config.toml
n_layer = 10
d_model = 192
n_experts = 16
normalize_top_k = true
router_bias = true
head_dim = 64
norm_place = "pre"
rope_base = 10000.0
tie_embeddings = true
init = "uniform"
beta1 = 0.9
seq_len = 512
doc_mask = true
train_tokens = 945900000
Below are experts of layer 5 (counted from 0) of a mixture-of-experts language model. Rows are named router (the router's row for the expert), gate (a neuron's input weights, with its number), up (a neuron's input weights, with its number), down (a neuron's output weights, with its number) and show model dimensions 0-191. Each number is 500 + 50 x the weight over its row's rms, rounded and kept within 0 to 999. Numbers have three digits each.
After each expert's rows: "comes before" lists some tokens at least twice as common just after its tokens as in all text; "mostly gets" lists some tokens that are sent to it at least half of the time. This comes from a sample of Wikipedia text that the model never trained on. Tokens count by the router's weight.

# expert 14
router:464531486487584498496556516542611494565507426445495463514558517537612637398496483402535479497522456461516437510554490520550506472587473454431435504410468556480552518555612407488449486436490519472502456478417443521488549408445453516535452533520478485457442566535576451521491547418462466514522460492436460549445424405506413574470502472315460490500539540530455542601433530518489512471538549510533570481486575571472546489562527503523472501507506480587553491557456503565501500501408459463575461513403561520431520474435512458449414491500468497498458561542445538498476542557533456543
gate12:561526489572446462438448464532471456555410400354618543452533650494510456538500554566469465523536496563482485519455392475507503483599535507505459482481488523517483416462571580449491514480493404520450508499541434562562560599444441480463461470495580567461433487473468447466482443648484493542525544564542512536472399479472411515512578496501489490547516412452477504487575489486522520450400522530555509498486567482550546523460496501472541404418445451486488525540582529439497565449503483537472486532477565475525557556405501506454445475484526544426530478469561528487584459504530608492
up12:532515555421479457448517493443519578505492572568460431472440400492565545529474483485486493552583480520487486562543575462579491499477522524456451531452492458493434512449431511524448539473512572448521490512463561548401480409558445495433482533512497477541556571510558555508524481475663485423496408519431474524535561594484520458480357513529479408524468611455496437492349529529422549529561556496490531505604553527538517542496521485450524519549513550481574523517425543528563491626547504433587446524523465526437474481555459514472557529441479490550494505416442407507478531458435446452
down12:494502515452429543492501466492532570445544463579468537482465509503449524499517445477527343482580616523526531503567504491569522461450538475502487399497505512561553579505467579489531445509479563486535529505436517538514503381551380552474511512471521413488484659458506571515422552433558499485412428473460487455518547548436544498465498526457536495602388508428445491538511538541436587542507546586408580475504481494519476500505444534373499527522494503379504488422527456478531431546503574475525557499506530513504504483501594505488584480374515427516530589543514519501484575474469444465
gate13:573444456514425559572650553488432528513442542591532548527419491549462385484458570468492499486522630532473453519342435537549543514439456520521484424506476514538547451473451482596505500460535541475533501573612542505509491490464513424555424521497505486594419496455459502441505483484504545453477586507474474550501420562517571487515604461492464516472566437464570471447544501520461458477477465514515499501523472443570518563475473510485501503516474524435435599455495529399459511502557491587458608541469548536580482442543529440483472565406547521496518561423437505580555514566464553497
up13:525459590483445588505560501498445564498498523572565560488475444406427490560472559582532471544513494480447601525495480486467549514446490566550560572508495536560446460503473493525491485513483473593404532501569480521584471592457567459568494434541585525443511450488461496461453423473455478457422513470446501464438527513501658530497428512557521532609475494555442542476498445458466586627512524489478481489522597487509476534444504497445548539490400476458435558482494558510414420498525446578436441450534509466514510484485541374625521507462503603463506422527545436536495486562492568459
down13:506544534511521595478500481543505488516423505511520547522446499435412411564452548568510726454521510443473419476432554548536552433445535437600547461521500530533497502481488414509538572469475519407547441527562532471516437494481515505570516492483456494516405439440557518506486369512479472478458530494477407430469479457542603518547536496518460516540465517466472492506558429557503491509522518474465547488444555557531457559472496508414491535506500552660467553479434485448413435500581403508503444424487566534465440433558596469535517564487542582463495496486477507593461502548464518504
gate14:494412514496532468546651507450504578572491465490493514533522475541531504496482457520559500481508604407536446409498519521528451443494502512571521499514458524435588470473474430510551477392499581478464393637547482546470517528487539426550500529438585409483499602506433499450492467556443518521420370498503532506484542533440508499409505511469523496512399524535534446459483422561485495435407555590495559473432558455558535456488528583367480606530495492493473499433389544531481565465487491533457459428611551474490537536455489509464496523502507564542529550499553527444429480479468515544
up14:518606445520562411447445511454520401498510453511490549468492518514461574508571522539533465508573450521438541610501571402407523488497599581547568414532470491499457439491423486516494472502547476588484533413538470429494500467533462496530508387408493525502630536465471511534466498493512476475529531467527453493609452449564449572615500491491414484534589489470513469530595594464509527502578440416521523557489430609490511443550546511475620453461458509479427479510494454515470477472489488531547519521405519534571522419502533579431468540515461537539511459473463504587470429452415487535
down14:507474520515542500502465575444444512489470533452566506478451596512484448546437566495531325455527540534546516470535555537475507604489611449502550496499548476413439486427430458534512446477471491566468446459501440549567442549443480548520499512486536513514467619481472476641572587545551531486517501452512445424418499517511504479606475581487540502510501517453521481554468504503397536515554483547431547503551578430523508655531420461450507494533498489442519399460548535471532455384400473490505577441460499497561583461486459509493529519496494417523528489553472430576544399486493503532
gate15:477559514463569550615584554393471537466561468443553501523559525453481490547469505481576523452463476512435568444447493496563492464469515406429438522556493533503535463542517486420491523500515461585520374466487546578489489421535437472460499507593461536487494523455422390480492513480566502520567599484548470552407500444483491540474494488386494518491541521537464536547547540475439471461540545446522610471529485494527452491508486673477414422407458503560477565513514494482465414568335503435531507474501590579443513451434568526465448480547469561537533544468497518490502530475519443482
up15:486422533457504470517461491450448523592491551460602548552494471491541481448499507526442517538476459518451523602564529479399489549446533551547468467493504530527385413493447513477508565506570489564412505540596493468605523585507561410427556470491590543448460478448538602390495511578445452442567501582468483519463418548629489528534513347517551563494470421526560498482527430564406506464524556563459528490474433481468524552521475474501555528565547570462507493472504552517479544427507434554482489481481467528501537463475527393493459557538407429581487510516486508508533537536435511420
down15:498550466557531537560482530545453481499567400513475439390594518497482498514544497529579339523541445505436504455439521542619578531460474483479549564573545476493489550484546495484442448436456470504563546463400576519455503500531458529512465450520435461544469603483477434549477443488472499499528534502498621505514470488345565496446566518500444544536550385529533471550493528460546520513495477558563558562598526428472503453559533532461420496415490487399476513495536513535540492488464495412517558556539551425527412549509439558442516449556502608468527403496498451426528508437522486467
comes before: ",", " |", ")", " (", " and", "–"
mostly gets: " London", " same", " 2009", " 2006", " 2011", " million"

# expert 15
router:426536491430483491478453492402438499545450511467537542460406458496473485539477515575436560419566498502547566480503485494477465507444438553469441391578521522429512535499461520425454572621555480572540509508437538587510499521603481524513468530468441511469549453529410386452588521579456478494459501454484546459623518609508574469485531551545520523565473551516524467425519519520455542571409444520481518449495483464507513526490431515516555408471538487467490544374453425602544510484553557573507540500535430463508538535441467531563518510450453429452459497463481318499479550459489505507
gate8:444472501546533369449601441480631530490514536517468496512563546521450525457394445493487457432420608517437619420506542422493502527499565519577510502518553570472480542525493487524615490482472466423489599467500416442499519497451452497408490534425602484391512543397460486592580512559475465482512515524539542491519504528568419532488466467422545422502446520561545472544436512431469441426514429527551587490443505522463462522524553527476549492474501508429591571481552476591465527426584497555544478496547475501499418441546507483487487446485489543545555479504472590453499492527474487558
up8:458490462506516457521479545507559500529550484470417516407560474475431466546514434533540484491502484506414562496532474532531558552415523619498427567532431597462470465467435522468510532570477547658566549477519587478458465456575506518539486471482437477467560514500526540426415488530416474526551512517468562448576551607479538451430572523503529554595493420544494610494524536529481559538566482515409505465433440482543430487488551446427496447519547470451547525467561504534422383529449549527564549526476409481552383497405451512536546524518498495478527572404558497517531495540447441442
down8:530548526517510523559432492457497532464594509485567522470426432501534556474423484386434369519565530539482524515537399518556383533488561555554448451494457489427474548496411512544548450534524497523445472561493508455473587422528487582481534512558590568528537412557553476505472543489530509544446520500472436604534545533545606501508446472460508501422525463513473494471577488442534511449467456466493420514549544433650504528484492455502455479484529593460516434487494387458570517487521561486405427470420510446547512445590530525476482484494471469367519507541462600528519518487435586505
gate9:501456455514514606524561480452475521504492433471513582553609513482492532500485473510480558521435465518507471440479439559495468453436555511464387566383464487452467573594539543592549490530571446537479456485492582409486562476621495473533524395504518511510564482525523455472554451424481399546516514550582432582378500441488492496429504499506404447455444518388529390545525514428495488391529510564512526461417487518461512507551519500515473537461486587575507445430525562461582457501500524456486560466511524521505514481530505530541519482546459486543523475605490501402396545523542390502
up9:463440568506423508444464549587423517531543552510457432430383449537477517569429511417409450520549561461582514559496567500543502462507467551482515488498503498478525491614493503610452581520542521550453591552499503523457439489573428493532512516421515481552527442559412408498429546543461504503474548476609510549510462576492556401515588420508501593502545552442511402616562473457457411563459504523467441427448508471532559552447530543497548533446494522450456498500473418499547537527536490487508521464532539578465419503587494512456434503538498521487547451583589449498454546462462567475
down9:556559560431402493551450545463466519447503470587577574476518500500470413504495458568389351487508473419466437532565495504531498485584470479567501515626534451543430478469507349508498626509453447507508498498471494544524478449474462501499493484475475475522506477500485555518476526482466492485474496417522540468558556553566500524488551426533584486460457546456446558529479568533533506557558488527426502544440499493402567404457477518556569540563518464470356588554509494474490516555542548487478547522535495488527515527527485410620451492503476642455510436543485481434537497465483422395
gate10:483513575589525468536578544498465434512462474573561521445495440486508496466475478587461469461391598551416505449510493497331476457492454479569524490500564499519442479488537430550538461438531553565533457535450552528543482523499569431455489487553570420443525610502467517555543400469503441507465528464457444446523508532471461445606508465454502474525427496494554579531561487469491499495534397433429525563474453498507507401536504514427546530523486621455599517553474535490441521417531463449522592533569494547409436537376592509494511527494484509528583511444517549521559572444494458546
up10:519414470400479436411508500522515603452546502526440494498463544595494455497507526437617514406570452517556571567490497486520572505556481522434558588469419566558606575577384458481535554499558479514469520464469604421445570409497536480530440529415466508534468488398453548428515482483477462484455592495409495445476539510527464465441508490404483499451480466486557488570587544476537473529488563569563477492547559469488538549514504511416495438500581525505521449488544547467420421511485486497447546478495397471535460478559483520486476598513462470424530492580508428585519455541531451541
down10:449432446484465446528478544514497363444507581423464504469529509460569472474506509479502607536486477558504443504607483429436460475573494489417556456529503457483436488562464523548506470546528513446461489545548491519524485444548485476569572535475510542527536407437477472506429488644486478578469469508490486529597482455423519515447527526531373522543510550468480595450421528561569463511501482444637437554608475573574507498572515525384416435538482514627614483531489437454429548417573542488520570501491451445488455546468546548495509507498560502470472512560514483546444508516501480532
gate11:428506534416528575487554419605482546433586453536487558498499581464508533456460494496538456524522478546503434524525427524441492494476579451572416463501513489603499499591563425532540506478500539537526484538496474459533527402504597396443500463459510470621499516597536489559571462625472523570543551539438405476470398472439554560464557537474497542461391525516486492530486554552441474494468424505582535564509443453400489486493533533515487463487466403468439515551533464554517463511415480460432525421494478481608440469553567540458499458458474523540500537490488489553424563414509466585
up11:528521483535543516522559489526517508568551494523400573514449474531481534513457572418530528528588456538478527472503457485505359571464472496534451484280522463409610485514619456460508500532438497595528484424500448486428487574487346528545418468500517397561480502564397431433513469502466526474455549545466434601494504497489463540557485586454560524523536474482557552520426503487488484442534427505520508464495511452483468565500487474605505543565489529533458510475406503486520477440505567526512556518493544521500489493478627416510493522470512532591437481536457470533534502509466484584
down11:545402507486460514461487516540499474555575552505523545487448515455552537468497503445504535513428507515492425505429613516523501458510514585403536443508445444517532510504537520536456484458420534397502484500520514557553535512440512422454633474527472477493529428537489477512539437557407537394609521532486454512435454549553418437543463464502563505587621479454544515439471483402523587483496494555481564504408541550512617461472466460537512568476536467564562574431484477459386479475558551484467552456510514525444501567593520447450409446588588492586512500556443530542514466510448417482
comes before: "\n\n", " The", "\n", "|", "  ", " In"
mostly gets: " Vi", " Lu", " da", " ra", " aff", " la"

# expert 0
router:487590515589501511482561514498477568467556398462534557397546371500535523526478526473470596517511522543509537489452463451551518584399533541568446519590389556538381557442524575529440534652570536535507462580497464480444589462508520543459529461459564517484497406552478511465510549611565464483502506534505541489548434482474532501422530579527509461476378616522503503442415494496528568496462500440439504528499535428540431436502541495525427534464521576425558533437511514570440447477494543530458523487540535539488489509582480479513529557485517540526441514494475596424464511490509490567
gate6:457528464542539512558529497482510527607542513508528473461524451577564572542459513477441492645488523505468446411458514413485421496456500493551568529468492469488488482496539515476418450475569442439474481542431427597554551532517531553594506508500533362420458499559562434513505517467512456492561441449515507522509530626525420473471531368546447513510515481529483546496420542549481498466551577484564453410489469478519435487550444596535436512480554496450504469522441463601559438507571614473581559411600500474463499527465554571527525530486531483524485469593551509420431536547484463416
up6:501503362434541560473488463573507514433479471519461520505573523571446545555522507473544475590481460518574510538474466466514572565524479595467541517457522574531568506485506553615482452414539516507468444513556472469481547471482515489495495426522418500430519553469603609463589416545502431528488361551458534417503423523523598481558494480456345452482499491530444450475583448447498469513431555513529493493529393476353443543467493500424466515530550461509496439557478484438580530534448525497534495472505490542555533545476499411491516591586498495442502460463498517450547527469594485554
down6:521481498457537569496477454482477466533446500532439507540517557523506539462480435466476531453462477489440455591549539444518516520636536571501548446489609452513518495502462443490497551513431510469488519497584511448462520531569514476470514573579477538545628577549522468446436505443465426422518477512575563442406498439509479523418488545578511532550463530459499586390492480402519452462506529468577493410407528415469479450385532537567419552587478488629444549513543520587537573562515444464437471488497557513495468580534471587369507505474495556466461482512494503507504508594498422451
gate7:466463506439557614503557516549415508538413501450442450444512534379528442480502502471475509513566560553522453418565514528452481482530434428424544404557524478477530454460536477551461545519476501455406430477487448519500546547513435466514555425509513442456514528438483538514559512563490537578497473520545434436426540482507493604463507546447473547429510495517527461520559521497457573636400468413483468431508432530528482407495584529519507444484448540546437513435494474527546495539530477472531593522472602401534535534522575599508555460523525448546479506561558458331543521411471532509
up7:452629458590463370453549463463516481538480557422534522485529489616549528520480576485460500505522502556432490593448492484424509497432498448522525443500450528441516586502646501435380508519472472532491520474502477498561493427514495524607579529575550466407430526477512481556440497456541512537530549494497447559531464491493497450563407508600459447584498411470472477508525464561447493399532505468499503539575501517496498564563494504399476498462520405502491450472564499554532539399626556551536512413436469456471496470480520453458476631499523493449504507486449518465464564450506419508
down7:462584496469485573393552556535529398419501555402492483458514560496529441459427493554497418524465576475541525490439462496422444530454485447554522480541564554536470567523445445510495563499558425576470433489524529575556456491573493542511536497597533556581466606447410431464521425417460511584538472485528494525475464484543468379555503503447449448461541477583509474543381380578407522522444491463449537458550425557478493496528469529529458483505493496481536455497600570478477577540522458544477436550494507507523475509508493389507524578543522564527567432488445435530566560546513473538
gate8:481497614558482481509452529570539578515475508424440497470452440428493568491499414492554532471489550517395592448482501426448406531556427492464393440460466556546516479587478509529492426498552450456518445425517444473485508506514523525507449444556552554524472500528386463500437426577533534482431618492581531524478503475452466505532432546492518466470516502460425511490540507497426502573465499496535476575473416561490474545553524466469495510453556512518476472492492481480598512459485498491481587630459723528480530573518462471447533548577530504498481437479544506440608471419446540534
up8:466514543474605502565397543494479479497490589435483517470583485483442614421500546462571534572474493435361553590519519433534579566543478551465501491496546484529470438502424540568451429525460458517516503479532514537449488573465534539443447574540486461604442504485462439526597510545583504464440553464490551405503528509446501546506502475569504518566476508522529447545479437447608403501523517518520468464514424531518515453455362481535347510581549514462520366528517517515556542474494511551461535544520564558496500481492476521495470453432421483566476395466471485566503546519522519571
down8:498436498488500449430554431544473492588498530593475416534490528432438539419387441509571512490575432615417534526536460529515503523383522493464463612489525477541488525508460528565468471478566511486594500435523518430468504524496554497464408528480477534443469607517510535397565556635512471484506519467512585575495529470542564476617453467490491501398499442491476475506506442475464485524571503664508484467554513583500522432477535495455431475501511543510406462475488445504484449528537453559426505523548483525462549503568528484419554431490476449563544452445501523479588450467593553539
gate9:631472535512484499456590484533538559448511590459477579502551485469540518505510496473502479497440465488522440556463493461533547546461535534486495533502545483617478540524469569482420506371556498492526467556417439576445439401483533547562492506507557521472511502622403445484506464551514562505574602489461512465490432428406555579545520479503518501497455499520511536556494575501573516557490508525556438386499492550509548441501588560529477467523418537412602434463537514464563491478523396497469482584477516418626470556529467454442426396407489460506531484480462560467462567550469460466
up9:442442484486567528550516453459451373502459461513554477568561483523515509493506515540495534520506516631468427410483448522473417436433456454446443527446543551544548523447545463474623527475477585576492388489516571448624450555450474512468482509532489570499473496441512396624505497412543438457498433431459520466607524484521421557466540497513421454628504489547514576546493521474555588454485518491533461561508568486556553546548557509492440505465528471515463536463507502469514470536541564531561538565435445576399478475471544471515425512609457553511584544502460493508481538495464435458
down9:512536556509497528439571497516464416535475430422521452460423458535400495513602475557569560548486477475493522436510599547521504439545472534426509589539469508450551483489482513531459495485525517550593567462534486485512513478534579530509481560541555411515511472402518567432516507496381454532471535544452442493420478550475390425518515502454493517457475522452542423600457439472514496518493527565569507607500497441542465491466462570378474575499555454610540490407549479459479447461385426544437568605424524505562604512444542502561518493487497501461462524557491457502599474567442523505
comes before: " the", " a", "{", " \"", " his", " 18"
mostly gets: " at", " under", " :", ":", " in", " into"

# expert 3
router:541556573498490478511496585472520527498471460500475473619490467509511447511511388542443441588536511507543401547533473566414532501548416389420494573506598436531533577547534479422470493470453546537512480491535573501611479475541504499450486459554334526501465579503532418536495564468463508472498527516499356535486498529465472461562496505532492562431615494470515553549537567480464467414523441508525476500478485489481442434505581575519504416509494531514575509552458531525489511521524551466518486555414523437513508523451598561527549387563571440498611542534515475515481466572445474410
gate10:454533513592460573492464562477440538482558508408452509509535414524501492535412496490509473589531525462511593413510477539483438585520495551506593540439545517523453603454501521521561478478424484544497536494491557652505443557503440443471501529517484487489526559567476489345566469536456570435467451495534537489473517498511481510465480572440448553450511512530581491589485585537522486431493440538506473462497627484440462459410536508490484477410531550480500530461518487504462535421540538431548519572458519506601369540442551435487415530462434497512453556587492424445432419562461460474
up10:558433524443454484476465558564451402433559560408486489521575487499376500509505574525524507475501457446476531482501487474515488515482478530561474491541436599536601441523477421540584574526513573498427457578401479416532493551553590471480565529472488511569457471444433467498530477544488538505533492491489471459538447577439494614421588526404508473566487540453523469467456470406585461560461490498541419555537501562482464536497449538514469491554505545482522621524504547518593527418531566592495490562477495515412490498461504504537623452484633502400524521422493504416474514518461497460
down10:600552495568483518467500426543449518491571519491477539515536540521519505454423586524475327532552450381374472455474516495540450636473545484484541488445588509498506528494451450457522469471536448551530485506446508523512520528411492493517458410480449477465516578581478527544511513610434519516494496491507540500554389471419491456540550531498471554547522453500592533514495486520554453506504523448453483489528453444486433439458456467556546624521470459442523552547526558488595507503538543518485340505576463550603529517537491588472451459470523567479547374507505482496461401490553486437
gate11:571522463388479515582603434585456477492505456493465519511546498477526473498479477476482404468425443562457559552531456581430449428437528500532571464543550497509487545506504480533487574499487545510515537486482486452456576511569527411465560519408479496476455443524470502542537494488416540545595489521442506454568476583420467553536558463436564450501478561416460509591440612507508441458473475432565554446507505488476522575363491556525521457507549448481502525441383551466524452564540435472443522461553497447576436509577485527474640475566536513580468570535478440555476468583497558565
up11:588548485428459542537420569497576504463601572420649483513445609524508497440475441563541497502513458421489531458560503502431545561513511540391524534500561537526463492500540526524444492485468461374436483400547430542497528445525432462600470481481477561468520463513534468452471525487472568444483545508558479464526502519442556531415449580490458518499578533463463400535445432444590496540529600478432480429497543489543532448540500405562383499513516486499462486537530536468495497420429516543403469591485550452522594441463510533439518525474560422512476570541527497474557508497500573443
down11:434526528470476508488486549483525444450525528514536370549503527481549519505570478546590404614525486560484520478507391498559561471466564470564466494550506407517527483551465442573556471516469506404472470491418483436521504568526593515476527498493555448555531563581573498601480490462427501511427509487458507497558460439506587522593413453402416575526498432542498439466507394403488549473539449523499509490455473523497431532545521483508462469471539483364531586601470541514484529487473495477502510550427455550538524460542535470407387551500521439423448554510526514504453621513514419542
gate12:445452469506507495488505503599489588533435524477439552520659518463504455451566418483522485586505546509537539471500424483417529509485484495385547603513569546546530499513551524464623490429464569481509432475473556557483489322544447557513426519500508480432481530580448438517541488479526542531586492496510450439493488480530532522420448518499438554526446471473545423585516550564521533519418545492504429552568486482482553349510542511456534508503521497479533542436557521516468524465566552479441520455464437451522553550469540590516428601514442440514544453560446457496510497463485380529
up12:412474485494479497435529539525504503517651526510491467495527522531485508550443555557478528464535430550469513526510573454460411474538494547452417459552467607492459416496496607511582595474544472561483519561477417579507431593504462443500485491538481559549442536464531459566469523511543584478464489536434451526474555465603493495468546606498464400561507516579499475432411494492381415552471481495481573546514508479603430446519482347525419472477539429516499580400483492510522493481543508492525490564472574484477446543449513479469483418535522535498467519465522505397482533385464547548
down12:484458447444584498489504459500555524427541535443497546477481545438492523426422623475498575476471460522526483439481518441428451614444504467532526518436406415556514547575437538486486504472442451474547485507470580610557481549501491552489532566468487519519502476404349567528430563501574414512553550508513604550530501552386507411413465486537608440504477518415604527546506500523543468495511525463432476512517483522479531521447445566513519490476552460632555457531563444563485521403476533471452555526514518480512476520476491527516529478416498523391547458495513557427522600505534504542
gate13:528548494476419561526585484515503617530505412499542497578476500542458509469511526464496470554437541468516435480474436501534507487561451583533422450593451496483433549373491509541498415561416514482452625465545569500514511558446431421589453535490494443495525554526486518452545374493560459451462479456486539582519442487483531519487568518515655565476538473494435474557471511441509483518500517534581551477455521415495489463476371418502545476497462453489489540546501524539567558464525527614439495581417466432443452553567486472546436504497485486502437460616517570458548525465578474482
up13:431484559534462481411464514591511510490539433522483534477461519501480490579549506591355491447558532554501474507521564599467460593534496497486489570451524505552591502498510525485459499489493536548366482576488510484520491480561406438455536521534415449454479525574410505508364540498420477480548453501463511532469510499524525533531527468583484501475504433492564603427548507377528439573468400517369508461443514484551458502551624436452466500462466585477505600527543482567579521439468480469504481432536531514515412510594584541590419474518528504499508442492479526486474530476534521447
down13:540521522525438437483453439571503502543524441453455597439437495434466542516433523502375508488464579528489489511544487496518544547484565585485517456559500450508517510422447403433449487473543453489525510519523483537407519552477552486507487548463393476554490453489539440506514456503390530511561524543488396505542477553553496451592530587533478415522471521437539566529418472464488567518523478543492539461417495514542501513514461525538426550491465500449659492611516407461526399503468463458473485445584522571552537464616508506535404455565510570581550544428461501621466423564515487536
comes before: " |", ".", "–", ")", ";", "°"
mostly gets: " 0", " 11", " 8", " 4", " 5", " 12"

# expert 5
router:520454614425423521500495548544505565543483488614502436552403490545497508582470481562432509578541477528527537527495497486494586538421419543429457501517621453474565543568389588516519456541495570532477475487520506482454460533492593431452495428491471471465502415479518494521419589528492500585480448394440539492581569483603555498463481470608548444532461466436488374406510549455530514561514492548534506507491473509481466482493543552417594558505550533439467543451493447444505509573465448519460540456555434484522483514495558532559589455547540518557576582450501456434513452501463501465
gate10:635490400533411406563513498527533493464459513404481497537450564424532487500419475502478516523471491471514534463439386493532454441465478539499415508478543422511492492464561504512490496563482452494523538430478472520548572506485512548475514486478500425481409485561543484548463453500530553580488418576502505546434441431437489478467549480436618439528465434512387492516403484537501552504558570503515609501493506597435516519557615469431515551487553415544536500472436558549464506650518441415539584540426473521525452585466451516500551502493559484411541510586455528461512566532495533463
up10:473487529576548524472494418637451518507521588498529504463511471497515504473454461442584464511490535376500439536467474513567507425454416525562422430457412433521477452494520424515467499529490402435571549511559438581507556452534559526481525523540550482464417486519470485457550449505477448575387470494606495570429423521597514483520500539475465448481439562469510464421513548515583443516541435472514506553587459501528411505639462547543475470416464505477489503532562605419505549403499469553513588414451441528498478510550479558439530537510462529530473455534528468588570553525493527460
down10:493533429527525550525469624538517529509490396483496533527504466576490447492518437463492553522472491565555455500507470455515454517533561565541598537607546470485465459399573561482452446442539499517479598573527364490506460440450506552513510483374578441505454396507460385522487464492542471520508597467504474461497451534472470417428533510490375543502484436492430430457598490435550533407449450552470478557539460542436499551529451534488465563474512480518572453527544477500505476518468582529375479544574492409542487575455489487572445566485509541493522463521476572519526583494497591541
gate11:522388389479451503559526503420463570470491495534535518607499473571528520491500462522520489542447568551497451430484376512413483475379535473480582492467471479493485483531547403557496577524639553470416547410533579492554502516483528449627517445527581511476606458468543519506491527507586453497516444473509471542470471524466534483439465450416497500492473546506453501564481522399464538464486566565548517479509501563547472575557494505513521520438457446530621482463459496522523471555552541533523468412435437464468600549506432489489411447447570467509621518537496433462527509474525518398
up11:478474504566495475496466554453490485567520503487473536447473523489417475421437445431518525430490506495504433509464514592501559410508443580505530504506500581585440483542524467511596476543435567582475393466495553455456496523491491517576418492459465592533461396545556479510532482569516445525435532520505523584514484597447499553575500638444562502443535598426502554466522416476565566507423542520509527512526509440522488452542451352510527526524430493516531547380485542428492492474380495528487554528483510544512573451505583491528486519554551595428510568559545580565417513456486456491
down11:502496468478462441415405606547521540522489468478491535460617515581485548493531598578542580467601513491447533477477484513508511477537509481528501574522455448494508541480523533614572485478438523497515492560564565481417442500465556556466530524534421448507471380549531577493496503435533451492447509463491557489631523516413587499508475495552511456567416514544435457543570515456520510473596498495500513447546548420422489395443483387586468555605471449439454565555452464557573465504566499585484490511467521459503458491487493403504512465437457463482529525373474465455482454578490482435
gate12:511422456402460454486584483539537497509444599411485507595465483470503462374529508469571477482537568528394592463486577521558542480499471430538492498546345538484394512602466475487481535554441571475477516460505423505512521503530455494555510498466456518549477454529543488528453452576495399436424569500425543380505420516521446628492496528469612486481475526402533493587474469470483444610534450496560501485567498598480495530495597429454533475502492505468456506546543547525512485506576424481546529482542537419620493559543510492501482523554473525519491532480529544538498433460494527523
up12:478537534523472438450476621545531502503552536488545467513515493510396475461445430538431497514582484509598474443453453441529524491532504491487478437439511463401484526485554493527584494459490544512545570520527438461520515473469545458497427430470513505505443477433472473616450522483463561470512495524535522522403484449522412456560492517478536568504398402518561533456477514459616526543435513511408519537516369499397501577509522535476440514455547464495486521636612558503523589525427521483528469413530441463547487528494514498531567500385486514576445573487561559451479444527594637509
down12:580478510581560481490515491502533513514530569501509380412564507478436551478494507489563540500533579393501606481377450489487520472547427437514470625551520565464481460442475530459494492544481499504537443432525438569542484508595547472507532500510483527495443395580572491509426605474454452522585537481539426436583529469414548467605516487469512498343430419432526536506489537506565500443516474559454497567480588579500539582459483545441476492454515517414555512433427442502512574593468486461503468426510448473493479511553490528477488489524500493455553438574530470435511516518504582444
gate13:529375522519507564466485528464463468500539424554455465536559485485470518574431544578502434519443512469409448384581424455478545481464398558534453559493516517514488471473456485537523539542510538488476605594450488506466509509483452432522529524478548498348461512528552514526522487512440412605472430462609553488509492406494481514437549530459452505481488477538560479531525525484484533546455583537463473508508488564422462385524543581568487573561562511489497530501570411528489537517505416453420402454494561426467516569501589492610546496523461507549556480613480603463505572507483512454
up13:522457527502525466537529485516581508552595569529559475471435535410569483404543501548476513476515481446415435437500440507525420427470529453431552464438486479470436508519445553513480471559416461492498576512405588467525480430544484592514422493453522499512541494477547538553538446480526446541513554477512537528573510502617407593515571578415467477513478563533602412477481547486532489529440503552550470517481440532528493558415497515515525458513593577519475502610499508515411548485525395467559550542547547476607449502404401573526479529548430479464467568542570477488513427417463529558
down13:579409539435495509478431542395583465539523517423519516467489518465539549608493520518574409493517470534514531482566524444474565480514470580499540466429558499506410474569436466558483449438516543466500496412477477474409526524551446521501423514607497518431574405483532528523503508523531523493500487446552543440507472537461535435379467449494526453521537433361492475510620586453412526536511579525541589520518603506479464542608541587468483500548463492473512461468444541489488599461439583551499539398438573446503500500505557419513509478492469438505537466455497578557430528519469515438
comes before: "-", " a", "=", " been", " an", " also"
mostly gets: " be", " was", " been", " is", " are", " sh"